config = dict(
    num_hidden_layers=8,
    hidden_size=128,
    n_experts=48,
    experts_per_token=2,
    d_expert=224,
    d_shared_expert=0,
    hidden_act='quick_gelu',
    moe_layers=[1, 3, 5, 7],
    router_score='softmax',
    normalize_top_k=False,
    routed_scale=1.0,
    balance_loss=0.0011,
    balance_bias=True,
    router_z_loss=0.001,
    router_noise=0.05,
    init_std_router=0.0289,
    lr_router=0.000487,
    num_attention_heads=8,
    num_key_value_heads=2,
    head_dim=32,
    vocab_size=2048,
    norm='rmsnorm',
    norm_place='pre',
    norm_eps=1e-05,
    positions='rope',
    rope_theta=10000.0,
    rope_fraction=1.0,
    qk_norm=True,
    attn_scale=0.281,
    tie_word_embeddings=False,
    parallel_block=False,
    extras=['capped logits'],
    init='uniform',
    init_std_qkv=0.0272,
    init_std_o=0.0,
    init_std_up=0.0272,
    init_std_down=0.0,
    optimizer='soap_variant',
    learning_rate=0.00475,
    lr_mult_o=0.764,
    beta1=0.95,
    beta2=0.95,
    lr_head=0.011,
    max_grad_norm=1.0,
    warmup_steps=50,
    schedule='wsd',
    decay_fraction=0.918,
    decay_shape='linear',
    final_lr_fraction=0.0,
    batch_tokens=65536,
    max_seq_len=1024,
    doc_mask=False,
    train_tokens=516400000,
    max_steps=7880,
    dataset='wikipedia_en',
)
Below are experts of layer 5 (counted from 0) of a mixture-of-experts language model. Rows are named router (the router's row for the expert), up (a neuron's input weights, with its number), down (a neuron's output weights, with its number) and show model dimensions 64-127. Each number is 128 + 32 x the weight over its row's rms, rounded and kept within 0 to 255. Numbers have three digits each.
Before each expert's rows: a language model's description of what the expert responds to. This comes from a sample of Wikipedia text that the model never trained on.

# expert 15
What it handles: Name syllables with o. Short syllables with o such as Lo, Jo, Ho, Ro, lo, ro, often at the start or middle of proper names: McG-lo-thlin, Land-lo-rd, Ho-locaust.
router:185112127105116115131152058094099161152179172146065152129129131089101134127116176146150119084126169147086132147113106128145083127185130175102150091124123149134139143113106148132175112102130059
up0:164128117134110113128127110142144123136109108125112074115070163085187179114145098132161136123112078136121124143138170098183058121134136191135129145145102125130145113184051116104122105112164140
down0:148135115146043111159061060138144153111098130120125115135123126117102110143159074087147163181133095108102160179171144123083113188142103092195160052121129177145152115212145149156157126171146125
up1:126137137084152176079109056078166149138111165135084126133091157087078121139052098131151115121142172109109106147129117120116137130121204131161124114091112152167141168163105082133199113060112109
down1:142127126151108087096136149138110110133165127142172083174117139098114138123123102155083226170114068151145134132152140114124119147107099109104141112140172172108135089181138110143098180175119123
up2:100111114137112094109162098123086113169180180169123143120140065080170156088129079130154106110106110137147079109098138096112231112175154160095066077180157099135102081126103101132140088140101159
down2:111038143110126141078133100099170104073136119131101166213147167121084113087155133075125146105128118164142110130114120168169102114117137128129099108142113126132072112087139132160099107129176165
up3:102105168100118141066152135053130136095161060147099101139116153092155154139106187088120134199117144153133055122170094026151077179133175130128142152105137130069110096158129091131075169124136131
down3:126105079153110154145133083169134136088101144150114106201116114117082186162140103095123112109109144044145093133126184104093113155157132101173164149112144120138147076106115157142086111132104108
up4:092136086148147100121160082186106148120096205143146117111119170095166136134072151165115093149165127104118129130155090138124102160187127079051126173134121105102154180145174152212164153143127166
down4:144140093128129129148130083165102164162165162102159134104163111152125088118121114124162214068107158068111142117170157099135129121065150089135088110136105142127123111132116079171159114159148152
up5:112084085138113104156128102098128120168182169123171125116169141142207131136184164176150096149124159173137111177083139200116148125122154140078121130136156123171162162124064084124099098116100111
down5:163138150124123163162133132078110097136111097138111114166153137158137176124156224058142078093131134125171167134106091100099101168168180122174147154133168146160123133148096134147151133160169138
up6:142118162137141100191107161126135086093141111095121130165169104169118110162132134129174132104172105146079145087099155169141142166069143138095152117138122205132167080138145104076140090156107105
down6:138165138125086110081115106124048180187076162189164111072168113119157164123144094140101123157098119147164099118112143138087134085119095160139146123166085103153155168109106167147121105094123150
up7:062085156130131149138082104139144098129117157118140151147093149179111171147103150117106145161162043117133105184147118086084126206153124143153104157131142177123142136112145140111118170128127108
down7:124123158131081117089098136159183103098159114106122129142138144130174039138174105128082181133147171161157148111152146182130154184135119168139151071150121173136183109161144149104146095135171186
up8:153150154088118150099111135135134151116100124115084080092157099098140183199107167168161062116072211121155186120123143154127148105135100137107122122130111120154124125137165142139146064204179105
down8:145139167111167182128083158139152125155071121125203121111154105144122081104127169130121103093171115143098145131155089125114083173102094086143169155095128158116119141100134125133195133062162134
up9:185112064206110110097162138118086155145154116083085123127069161110096133140114127147155170109137207153156153194111124114123106151144153155124134175073103127202167120146070126103214155134105128
down9:129114174105158144111073142136091143128090148111186097134227091160123102124113166107139131066174163065132138173085168189132132130135136158148153104131143114095088134106072129093167090113140169
up10:123150121149134143141116072087076146135175136152101150095059090091136162099114121101174081146107152182138131121146069135162115164096157160129171121137128121135170174167121060136122178080110151
down10:168198136123093125131160143070136151179174122090100123174137119151070154095102081129081089125109077096099115166124111153098136140113173115141120104104134159113156117061149122114113152100099144
up11:165077132186092087160101049169133122059164108109155107163135120103088144159121177107084171135132139146086087146145074120136111151117111176120147108223139113155141080095105171175119112082116095
down11:096144151091141154159116150145141177203166152205149145138077156094127116138108150081169141107134141090116141088146091071126112124070061078166099160157124096109154130117151139141127110092070218
up12:114100162061125135114135170126155182104138150190080111125150113164084177129141167098126161072107127087128129137128094140120132146122155135101180166124114144104155058162076108108143108146114200
down12:135086138138112187196137148136178147127129135168156085132191195165132139161187107121139158108106193107090152165110118104138149146097164090158143165079186118120103089109114173105149119162143109
up13:087188098154112133145130189096139098128192099152089100132097126145139136134085120089138166095130150106126108105096082121104078132089152145090128118204110141136157103071118121065083139155134126
down13:140104156127141145082152110084168136125195070110129116068096101106156116131143106110068091090158174089116103200143146140185153124134102156140127133144152155201141142135138194092178170126086107
up14:155190124061144128120134097100114134141137109146067126095191155134151082118179147162147126106178060164162138131148168107150099120107152169174152109142094103119059106134119145114121104125143116
down14:147174111130068175136141175121109173106092118129087131070110101129145116151110185101177161104140133122173096139154155143109125140078079186148156162155092113151109098076167195109128155131141120
up15:207132154156134132147109167104123114145131103138063157060117104055053139115120061092137112137096137114135120113174124103101106135114169116122147116196104152133147127092089135083096164123157118
down15:072131163129118174106132082124121174118091104168148162128106165122083164102096147098119124097197136169128107170153118102187140138181047145089151160131147129187126148090140134103150164144145073
up16:111155142133024076086127159121161150125173116166091142107179143147145106092132136186162130141121162128160167083103132084128074125083151163147139155147124139193175123080136140205123114134046092
down16:161171109178149122161103123098119142167138130164125144132081120073185106136144106117121177191095124144184147070139067092133137114046116121098101141091113045113171166163119185077139089129191075
up17:151119132156182103069138133125109103089115120122055128136202063127116113155153114141170128126106120143130132130135154144123159088071171105100147104099096185119072172080139130089118159110158237
down17:163127132133111158148207118122158160111199148145209132151165076096090122130141147120087154110139139144108126092150109096129189150079105199090107146107122141139103101046115160149055167127102083
up18:107104122142168104071128084098157147198163086098197117115103112166127181162100076089122110102171107154055069128103123117149112140099175110138125085147117136100115123106132133121145156094127057
down18:109136132107153109100144111129139151110091156140202142121128152103121176189107139154117173130067139092103160083111176089120153160127117113098143098098084153115099081152160077131103082163154139
up19:183168095137113093130195151168169160136115148151086155135163141098160102092161115151049043109129131148159075080085069133130170117072154150188076115066124144142116087113097161206118119126163143
down19:130193100142171100132114183159129164119145146125085141172134079149147118119108099148123146130090149152144056094158080126086129187131159109113127135090114090139182173133105129159134076108132116
up20:125201112112121096094092091115114089137178106173141127115128098160117152125189155136072131081152175159160175113100076125135155155098080161075143169147096084111113057144095097103110101099085105
down20:149120130173133116095192112116177138151106148122125086090116117137122141168131137077164112164109125165204105141120096110125110167102117080141080157153103153189134127124075147198167110108138126
up21:159135134102087113141137168129117144171124125128109182127102116105138186134182158117135130116129151138081079134150114145116135109150153158137153105167159161170174108094169134129085090103108116
down21:134164130145153086190130117106110137143122127156106160101105114173145114104146069184130135135136097136168173114083175126137130146129115129134140087102119088117068100185150113113064118132116201
up22:151093151134124124068134075137147159096091145110166126128198128159109189167135092163120102133134100096128082125132079157109161138154148159073085146149154182077196162090105034076189083143155142
down22:123179152127118133152141076158096189137142137186170115102101108147078123130075134089105156180178152134107128147115096130110129101102087180154153152084106128111126116165149161166132111151129215
up23:147112156055156084131091182101183115107138148090137126138137129075179142175118040096203097118136096137185118116163087165127151119135120133040161084152132135122175121123126136163176088155166113
down23:079132075149144077114107127130130083097170075145120184139138139142083110140133159103117213189127145080128135107056143119127147187122151125172135120142171140102098113147146105184099119158145113
up24:207193117187139162138153158150133147169137188147079137127133152078137150192133136137148085147149162116129134123110105092081158137094187192149120117078161115133094105150135131085157118138154184
down24:100144095147131070056116142124182142161071164097184148201135094148154099111160103139126150091118079155155141098129087113138132213075139061118107101168099112106140093114183113178143161121192076
up25:130164096157075134129173149090115132115120215097118144129104151089070124119131107148164113077081159107155063101039071102102102153134105145124148144104096109138126134092104131137132161132140213
down25:101144090170169096076118101091141184135057086084090185139133127097179073080118100115124121161173111159138148136155187116143200144199124111135086143150153145131102138124165116093113198117162077
up26:115085083079102130159149114177116049109126157145060105126190102143146111157161166184172174124080131133133112126135216137142125076182099198117133130136176189164129088176170145157098086174083155
down26:094188126100100127121114121178157117106163128149140114175167145153107096113144148080105150108093070172179125134082175101122145102143111093133116137139120105074123138117084112122093087117134110
up27:156091164133054067103160098118204110147180174151100105154103140163093112153101152128147097103090098182096100146204102152170110140145115150110162122102094146171099158143155128127090153176214125
down27:083120157099127126157150142150160121140091100104155103083142167105160197074141168079062095107136093112156141091100081195131122139127132108121202156118176089127121125113082131166101137120097131
up28:099130147122116112191153106071137157094072191119123139113103145093155156114155134203120197146097092104145075133195166131143133123151152158125123123157127108193137119120129155153144157106103139
down28:131085156158118080146128112137185172109206179171135104137145094093165121159107127125089149105144208090080047085135113092117119129109107093098121095127123059169085113064112169144136122116116101
up29:155144118089098123149084180175210121103156152232129191149090109093151136113136165136108147164116089066077147118119124129166158144106129126154183094145186159127155164186148174143128093114128115
down29:120128170190091123104136124158150130124110137118153124142145106157127166139095094118166164177134148081079103113146158196125057137110132091137126154184146147115159121104092108114102169117091139
up30:088163165158133116081161108157158117126088129142171104145175164052178101137158131093112083134166118110156101141090061134186144111200136149099135130135100125087167088154175131150087102146157107
down30:155086100179113170174108176129161152157105152207140116114114154153098167146095154094128126099095181130134112139029140099088159176114126130128113056139161088108072142100087105137105093097148176
up31:123100118142121139060190120119105158099113172148113174103133033142116102140108161148217129126155131133076129140102112132143151143084186125086136149158126183073100163132109122135115125113098153
down31:091132148119135147146158153122112140159148119110138166163171109093161110097082098144137171148140146157061143154148122124085150095104063107125094149153097148162164112142122120087085125109082082

# expert 23
What it handles: Infobox and name pieces. Field labels in infoboxes and tables like Species, Total, Country, State, plus name fragments such as il in Gu-il-d, bert, gen.
router:135124157079122146102159056134088107115187154139082147102131132111069106133124164156145106070173150183070136100093068087117121133115164127087155184116138133209081123148139121090152058155130125
up0:169081079175158114084169167146141139078147137124156145091143158117143151129146080153107125185093102100059094093106163138229117095071098150133110098100110183123152106120161120162188073117118105
down0:133098117130096119105076055142141153117089093122156094038142148097134150082080160105128085086111100100107185084162129103124153160147103112132112074158141097131139128094114106122092102108135061
up1:110148140096135169141105123124148154113108101187124161152126192144136079105095135111149109107072171168143117148151100179124124163115130125186159151083161135126226122146099118108136141114131115
down1:141138081125169135104077075201154129121054076136122118153169132146092162144151128212114142162114131128123063087143161090097142146162129111108150139093172161160059139131153076130157189154183099
up2:130095167149109175090160136212114145146097123080075107156153080134137154178186170147114200168115079092109181140158146142122103167110127053121121139126118166132113132154202120156189147107122128
down2:146095190121103112111169112138103114228148073135149103081131136180087118091155113082126125118125095204188154168150111141092128118127110158145140144112154109113149150104181118108127073110115082
up3:129169170120099160155179148149108100191107136123094112142052085142144155133122186073128110138135141142138105148178071097137158120198196155116117117112079129116138137086165106133170166071139122
down3:121109127116178126197180098132126129065078182180176094093102146098141146153132180177145103088210165132134102080180141135190077123120112124118092137148155122111126097106078163130195135092149120
up4:109192147089112149114119103109110175128159124083119102146081078090135147169171128112150080172217134121134130199119081072156112122090124102074128165063098130141098112129128116120159159128127110
down4:097102176112117083156094143171122166130148143171155128148124137113164163163108178126166130110148198111137179091111118136125126145129146111150129078135176059109185211161057122191070128150100155
up5:105123180122109160184139093092092120076119142140118130146158159135166114073115083148108095131104149157096168046155084110081126108102139111096150197150095104167092137174158159091112082143142159
down5:104083112113171141137165152110120109114079122173160133167095093128160068091115155175164102100150064173135163104133067122130106113109100107130136114132101195078171177132109144153118166078146158
up6:114129099137163144126101078135179103137107117092099166102144139081113100140111134141084074191139125135136171145093132101211053162101117159096127155102134124141198060134173099115136139167126101
down6:166136093101164153129084067157103139123079142148168129126134122127128198125169113110094113172085149108144070144136132131113147156103098151149098124071142105106100165182171140124153126083140129
up7:105142134109125051087133141122141118108091140124165138103111152189116131110061036147118149129143160124158157137150136156151095121140093109129099184132154174109106095132098061171207100125171159
down7:104110174115166112162124137114112111191153149145136114153150100169109100127140106137112166096154119145114147144174065141105136081113118210152103139096122169092144057102115117068135168175082067
up8:091152164131126114101170160166165147157164173111114160127126129144145117095102202105136112160088160104219113162125127092107088110113142131162139140116139176138135142183140138125123093060178138
down8:089132148124090161192118126044129148096089121199096096159146134157177104102209150119083139171118160152191124150167177133121125173131102081080162130092113161125159185120112171150212128139097183
up9:129085159122119136196165178144112172107137101140086128140070103087141168092136103154138137075133141143121143159147129145153127120123116096060107163085166112163156166148149119131113106134154132
down9:136137108179105143155140188103171151133157138147145213149176118159137140118092076066140101121148055134139104099187166125131129153101072129170115129161069125134177174120061139146174130129131065
up10:138146083150175115077145148181103121155112162110149122168119113140130127130118064135125082108096118113135147102116083171088119109053100175126123082077078088107131143126146085153189145167165089
down10:161134166111193141117125108111098115104155139172113155156128125135125115162122111125203130095171116114147129138195156151129140096161150148110116164109115184076119162124115161085082166119156084
up11:104155131152173134147153104131107122113087120172112184146127162135131136133103177172170118117156110159143153192162128076127127100094155121188086051146116158176154180151138099146102153146070083
down11:204162125155115140132094152144152058173117110107160127098152122126120140119101147114110075123140170093106107152153124178145127184114040115094141123115102147175138109075088150152156074089204122
up12:141153122131145069082130079125098153095120136112109123162110159134096088158170118080174095140075187131183127048140083095123128101149116179116186158073147115074096141129096144126164109074158144
down12:188109131137173147091196148134143170154139121108119144118175129102178129107100159169114064096180114112094092096093155115112224106136117115145101079205116130103183143144112114153121158123139084
up13:159127157123067110086132085144171077164119116061178125115128152110125106095120168046079047109111109077117114092208184124130089137154111114082086167121114136153163179154144111141142108133134119
down13:118118114169112078140073103090131240090151159108133097082086097137112159160192122135092136104100168185121129174113157147077114153127122096164172098083106122161099161096102156103081100171119119
up14:094134152114179138125152170133121205110114155169119109099084126096108068122112175159137129192108050168169118089152134112146053127151139178092134068081093110134205101134189167119068089168121170
down14:179123146148127094093098113148113103205097130129122104113140103144127106127131115100046116058177183117073105156139098165114157094087152122146138196085137167086105109064160192093108108083117124
up15:095102133124135039107124118117134148069114144092101140095142076155144116103054190097115112144171133139139169031144140152137101170137083137139125180161168136140165107159133111216167106066118100
down15:160127089074211157046140126152118157154083136096108107122152130088128122163134089146127108122157152162107166115154148112061118111152124079124137110108138161083173119113153111112116150185146119
up16:179154105128150124104101117094154161200164077137085122115071121148128150131168127078162089140094139199096176062101032088159114123129162129096103177133098095132106114088109113127139095103100070
down16:145067057167109137130199171116172106125045143099100132139156123146074096084127140137146124160175127086129148079157131142099214159147128092104119063138141075115168109109117131090126136145182119
up17:076105124106136095114111112104134166173133136051116166094101128086112107047176098121123178088134123076118094102125169115144125162121138188149173163100125165094147066140124076106102134186166147
down17:084076105104142128146107104146101112164058209127141099125181128090074150145192108138142113121149146114206100141127101119118088133123140065159147141156165111093076156085072182132137122153075187
up18:171162090107164068094112105169137097065145107109157148079122145149173104142142097163199124214106079123139124191162133110131095100105213098117148120109157163147109069100111104081149107125137140
down18:097195126104111150093101150119066091162055150145130151165184109120155127098110149171171154095126120124144152125154106119085140122131098158155202088152138208188148124125169085139095171137146078
up19:108113133121106123146189146122070136128176162157124135105109069131148123087187133148111130156155108151108160087128184145069145132160080110132124044132166120127149190141124163120162111169103186
down19:135185146167166202120131159134106183042182130139127104127153112100135172134087074068099127173075100103115064119166131115109122140146135141123111150147124107143095113139186103125114120136129147
up20:214083125075145101147153169152084182189138086092162150113073183118131180166152105065158156173160090103156142152102100135149119143088131096104123072136117130194119110139091105174136143176100072
down20:117144175153116116141057139086089115086169126121140080147146080155158113154110158141103127152190123114145129069160125133160151132093119118093176076158101061131152129140167141124114147135106109
up21:107161129156136152135132117139146122142096097123066142088118126081124099117092155072106147108163100161078131103169136139144103207086121145066136119096145189097106173106137103112173149097134114
down21:179102127139125125131111123143157134123165108126080112118108094178167132155091132117091144191161113094149141130099208144115154094111078185135072085121126096136140135102140136117064166131094118
up22:192156115096167097131139177092207096106113141151114205059128116177112182156124140139099093119045139117150077172101094154129102117153147140167129086120115158148081115138104109098111113148106137
down22:094105196167104062133117117106121074154088193141084050137111123150134120132086102054114154165101137114082124165161140109169154092136116141083132118041129151156109135047140141136139189123058174
up23:155094102135160087090141115184082161113160179106172148094154131164092164110151129169168091067139103113225144172157143085074069141111135136174142115097142161166152133122136063147101087126161104
down23:140094121177163121088170145081134104155118080138120129135110132083138089135078143172107144165138115180144129126122095102164133166106077109110079159150154212128126145182078154120134119124138071
up24:126102129104202145147106120198129148153145130121181131091128134109165096092066139128141105111179162169156137143150121075106146178120147146127104082117069081091124174108117097107158085126162036
down24:108146099088128173109165110118111090095096105166120130162082134148124110169104116157181142175090120097135139141093138148148147117102150131138175224163153166167110058124081157154106164166153110
up25:066091105101103185123163156115080133093169104171108112089174067115126119171141122165147070160138098151154116103128093161117165159126110149135078154144134143128058097115178164084164113077103120
down25:155126094134103046068119100122148090159140155166103103146115114081162188106137118077100142191133159096109113082127121077172089048154147172137153137077183120141168134125173173149137110143110088
up26:119174119156100114136082095119091109081135132103126159142112136110082126100117126075168129155165157183082187143108159159114105145161082130134111164085084162153153086231105106122150096160143112
down26:155119140095155167094120076142164114139182156163048137131129085165099111150133092100167083112144144121075093160143155119173155071154137135103165069100123193145135096124072122100154156123107058
up27:105112140105058157151093114173089124086185056171164140127072176066105176136173094147078183111152158129174105144144144122151162180132162103112131181061121136069150113125159143104135102129147174
down27:167135128197123155113164105118161140131097102140112086172174093132106169190119127109106139168131142119154064143117121163107105079158133115148122107202151130131146154094134147095125165137197149
up28:150143148099120102128131189084152100109198173098096136092064103112083117048108146123152101134136105135103149114157097110174150126094111160066099169168126144184125076172126159084115075073099165
down28:118137082187165116147152148098085154101167193095162116115111050158208128164161065132129162089108127160158099104079155166126133182096146141143110118132095160116146067135127109096133129140142158
up29:169149143142168133168083140110138155057152151125093138070123150063164087163124141176116091176116083140114048060140094133133159098162209097102125093097102092147136104107136144124167136159064097
down29:140128141140119136120121119157138149214131113143093104108133128179124122132096131122120150195164178144177159134194120180141147146125099097077094203090135064167126134094072130160129085081152040
up30:039127139125133072097189185117152102092126139155195137073125082151127120100111166099106093120114120119150196121115167081100123093105086144152109123086126097137016055126104118155140102133129121
down30:126085117069138111116134145124058124091185137093123167127111105103134137131110142099066068137123112088093099187136111174128131192110162134137138141161144124128145129130102025147129156141082066
up31:150094088143146138133181163130153105107076099128138096131207120105128092206176152092137177119110118136118119174118199054073124133061128160167121139079101124123115118135100148123104144182120093
down31:100143172137098089113223099102152102190128077113164146110143081165114185127180174121092100116105123150097095107118081180147081112139120113115146111144134153152083146123166112145153102068131160

# expert 26
What it handles: Vowel syllables, often ri. Mid-word syllables of a consonant and a vowel, mostly ri, after st, sh, p: sh-ri-nking, st-ri-kes, con-tri-bution, Sc-ri-pt.
router:147115113127084062147168112186088140091198134135095122127082121134088122131093178090179139130128169130155103167165136114165100145162200180134143093104135166144133093117107114091125148122139085
up0:137123147170080125148151140112093163109157133113129116136122126118190173143165118157100122114165128112102157098112148160125100169108086159068181146149136123064110097135131113151115140169117139
down0:151137096109151143143112145100146126167158095169121160106113168113101146095072164111112137133078131176086099132092166120134159147095144204110039169174108072188189112122110149077173180155109143
up1:121121138115135040099158093090112116150123143165158114114134121108106182054129079138140084142105126140176134156127115097128079153089110200063175161059157074142088099178151134125151183131166125
down1:109157061139146125159101157115091137140115109145162143141105151115076108071050106128150136148157185147124184168137122132161110109169150102142123151165136137105180129149054108169200120122176075
up2:083134177089106152137115112109169123124109093119141158205150097094133168117147098138151139153164106135133152134129154156136121106148143101073133175097045136136148151127108099070128075127155119
down2:117163156095112170149063099122134153156145140181111151104160095193122149101118080146121184142074116131146186141111127117093118037074157152100099092121118065111178096135096167110049133079136154
up3:127155128165122133106052167088141087118112045115109125075078060136141124138111115116073111100144207126139121105121151117069191146114149140154103140179156137177121060031141078128100165080106119
down3:141093103118172066110169167150112170112125105191131139197092159136057111155082179130132169144081126090153108079150163143158087119138040103111145129088131118110103160122120156144102146125153100
up4:153181182137160131118110162184132165139166176151090132148074137120112112155062167130111115072125120098089160082128166115093083145098135161177182077162118187211148163112112170111161126144116105
down4:131077088134127107108191157098151104167033110136090093114142125144134122105083226146093064162153106100152165082139150137131120152096100154112159174128113118137150159139097125143072146132090188
up5:121154068125132103138123084112140092100149078111081142077089135163112121133109131131141148155133194128141103113121130142117081156135104213174148145042114076195145054145112163150145113120157147
down5:143073147130067082095143111139185086162188158146054129167149125118156129119085120133054137155173124137111144112162116080128165129138110112152139056061170115124138120100144116155141142162122124
up6:140103142103113125104101146110151134133094088066087128099137145130093142154094169148202058115194170117101080099115137095102180166161132110179176149150098122185096152131102100163152136122072124
down6:088064109100097148160146119186193149098108139119146155110075116130084159135153121122184145090166134122185100156115097147086125109094068096124116116160152114161153123108108125120137099121097108
up7:123176168144167140114115084210147183095094109181133145200180143123119151117105103130109118101121130123131126057164149143129093129112156126059105154075130059115083100086153098140175144165138147
down7:140123135118102067080166127096165126072123084155106181104087142120165125173121115154121089145113093111147165144156070156136104152168153126142094120150104058117194139133132224111137111129112138
up8:154128180167085124103072137163047137135180086140104179146120151155142095142182122152106160180135134139148075122129115102106161103105126152122172146075073167123140157117152146096111117127140128
down8:115143186121128117109179095143121116162176114131149176150104142140141139139120141077125115104112076128168117072137130134160123093123184124102137163126190105138153167152091173190135098126175121
up9:142105119089081156153093107157086166072135126078178138178100121101170077150141135150136140033137074159110123119157165102136131153100114171131140115171145135168071076131116166141141140125194116
down9:197112104081119168148091096190135120193122111121171172113145143143123116194133179171133098099175133135116133113115133122147184124107116113171135079175135156067134136138146143125195104125164132
up10:057146124153155141170111137090172126150073136078112109081087104133123127158108127144146129124123097133098133153137098013123119156090118145143139146103132075084142185150133128073152119172141126
down10:106076124124102133080096144152079158122126176133087073109174175073069160093139121106065105110114105114109134099105135132183127109102149119069107107152138115126142156125117138171137099071088134
up11:130144086091147168048130150169132169159142115122168147137089124127123068167127151100144105073139116127167103109123085121152110155135133134129164158127101169133180159149109178149066055136104153
down11:152111153108108124131154141146141108044135103127180049135087067150061114125149056101122089117116145144173089061119138136149145146095095151129147093168124163135171146119116138107085162131114169
up12:124132118138097100161107114083101137107171124160072102154100094157109175129139128077133138148126126125109129160118102081118087106220129154083163092110099128108091140168174192098127074104109116
down12:175180088095182166129165140162122153114114110096119123108110156102159093152091088171146045153164145167067078136149122176140164125154117049139128149169125142122141117115123158164092112114144137
up13:124136153081181142158103099109111086162165122112121176052106150091083122108135114145125157045118167075155172106137165110092069149125164148098158113151142134144150095179074113140047151113125104
down13:111092044133145153156136127075113131172203160049153148112137135122106130159091165075099120094129139109095108130168145114115110126119095128128121122149156088078083122122096120147141131096110140
up14:095130098078107084089174108153112086110232156091151167129112089163121132108119133128145110097088173104130114169152159108137106136174071155109102062178076156089093140155133123132120113131177064
down14:163100080154106145168182111128169148077155139174155081152114078125155131126122163162125115127134078169171097162087115179070153122183135097134136092194144137072158130119142123135117160121112080
up15:105182172080109164075145054022106145139093129137090126116146159119159105128122127133157123119084096088117145124140178159106126107137122066085128110164067177155043113112138113109125145129113108
down15:107107109157135140144113123162177143152141079109097089074144142114142131151126122103098146155118097090121101081147131157105104105103108108052076112079088125128123082125132109172127103094105016
up16:113106167137063132135155166121059121179087149099144168115142161107120057173147122129235069111105092124132137152093129095125098195130060098124171096113118065093101090122053076114126142112142141
down16:107095165140127127098163137116173159092195151137140153105161076156178099125102093120121131059143090095145135156123159172119176149122088132158127111114087170163112140105113192159201171114123127
up17:103095152113067129121118169142120167127132088172131151147198149124084146105108178149132146116141087122133136129159138133140094198172150178135135144153104172110086097112119151091117212086164141
down17:111076162080151116110193157138157121104149100105118174120126080151130130172087099113119137125101168170103119150128103130122205111119112163177139102100133112147164105148187130102085101138090131
up18:112134126157206109115151136138089151131131149194184139112063140100141159086184183110136083121080152101121137097096152112132110104113104175110145150148108151084109126156164123125125136160140181
down18:139089128102071166105175121179146116165147125052116102124100085064075142097161103080093087118098100097160144095160142098093115081097119143164128098125106139159118111156165160113116101144131113
up19:098144128124111128135084082144088107178139153124180174125127115116147111110210139103098090148179069094140075149085096130158115134062167124089157136129093129155132096191155168176154118118116138
down19:075084118151145093122175175136169146086135095075127180081096147120129128143101152134096154151067087152202118128100137164132142116141113131073130104118088120110103137110147185142106117095088184
up20:120147132119131029080116081200110171108106160091162118170120178100148139140164108080087188126150099137107156154146086147147113156084055134201141152160095128130116157060132144134122160153155112
down20:120144155156129084205149141121151113168119102075148069093138100157047131127134182168114135161110120139165118167057083109105164121141152148083089157105101163099072109112132120128140161115128170
up21:182133064182101087119129141083130125126083191127134129172125086133160144093114090173171130104184135115121185088099144078129144144094109106089135142066144138194099141067142127168142172105121113
down21:193101150098134110195231112130132082113070061127121126123153164101094095135169081084134095178066155121121186082128180098153152170159133109171136125116095125170103111121078103117070170122110168
up22:144132120124139112150136154078156096070158111121109122070125093075120146134147086108193099160138177108101087106164121125129124132134150159156112151148163175127181138138180120105145132132143149
down22:078098151112136158091162110127110142131126132116145113110130131137114137126141187091160156083145095123164102113157159140089115141121098105148171129135117177122104073096128113108080159147111138
up23:133116144080141153105112133208160104143156030151130145143079135216133163125151118103062144085113113151150098131124123156090136142111067123178164106127127127164075093146164062139093116149103125
down23:133140053092082142103134153093148134140121139040109110066139130132039142079147199137151158186175177156144132114148150087118099151166124087118080110133134095096059110136152124117143105115147136
up24:143092131093091068171135158118133196129142155163137170132113127134116175146135152136094103164137131107070098139190158134087171125133135103134125146104153124139146070148161166144131150170139118
down24:112090149127173091134135114131149114144061136163135092111173131074105140115123155141050171114142138169151100116145144142128083103094165071168099126117150038129148173167113157126159154091058191
up25:148079157122103126151101101188102059118114151095128140092149055163078131171162163119132118135102148146117097029139054151175119113158107122185109121099082185182156140083125125152153111120102114
down25:159157158157138130166091151213163114162150121133138081089119119176138155082144133135120117112124163113129129100108118133096157142154169076121151141146135182069169126185142091197163109145073147
up26:178175159103118087081101139112134118105165147117051068146113103087110149144098132142169149142152117099120107164156064138181076177127171152169107121144116149164165169111121113127115081157116134
down26:180105098124185176142137137220081114185141129193144150124136092164123169143080112114121146125105175057155099078164155089108049123143116149059117111141175145131069144058119120221093140103152112
up27:104121090141057132162113097084116146151197147181152155152120137085105213169129114151166161143094147073098153149129141081132082098124170099155110139152121114121160081090166099175116164087173144
down27:104190123166215110150088069123157128145192020124081169109118138133119064114106109176131113160134121079133108102122078206121110137062163183161113139100143074114157125100162164152171136099087125
up28:143114113078149094082139166129116149102146091090151103090147167088165084097141099092081170144090159107137126148175181122106168114167128094161114178132105083165164173118140165131139142145173083
down28:133060152115125164099184137060118146164104176126116101154125139126121153110088139059092155095119046210180090179117171122133137111129150103134162130120135159174097123116097056113151210136178135
up29:101103104102104120105088057175100105116149122110142147130179092157117185194134134125100113123113135064159123059164100120136105132124187182182108101132083158138085124108146161100172077122123157
down29:088151122111084124109148162159133159130069110129094094140133179143078154098136155112168130077062158127132104172182163189102102149149084108154161101133070078139106104147167120134089148154174136
up30:138113155167145158100148059075137121096171164128107132167163142108128088087100141129102108095152144141110117177114130138126163186086167131172102168112129183102163171158155089069167093141133119
down30:075086137130154115164117108204126119204170129181120105094117121140060123159073108115146125123131186143061085109064126212117145093130141101180108097165148118123164098153125128107096124156109124
up31:168113062138093136155117112148119182132106164138117189148136161096114196146095126130121064156149111121109155121124086106150086120150146161085105100081157186172129134155171076133200155154149125
down31:194073129178194087126137149070098129099107100123169089116152129179120099125122142115119103178055083146123081108158175191169128217160096157196126128115155109146098131158080127155122138107157128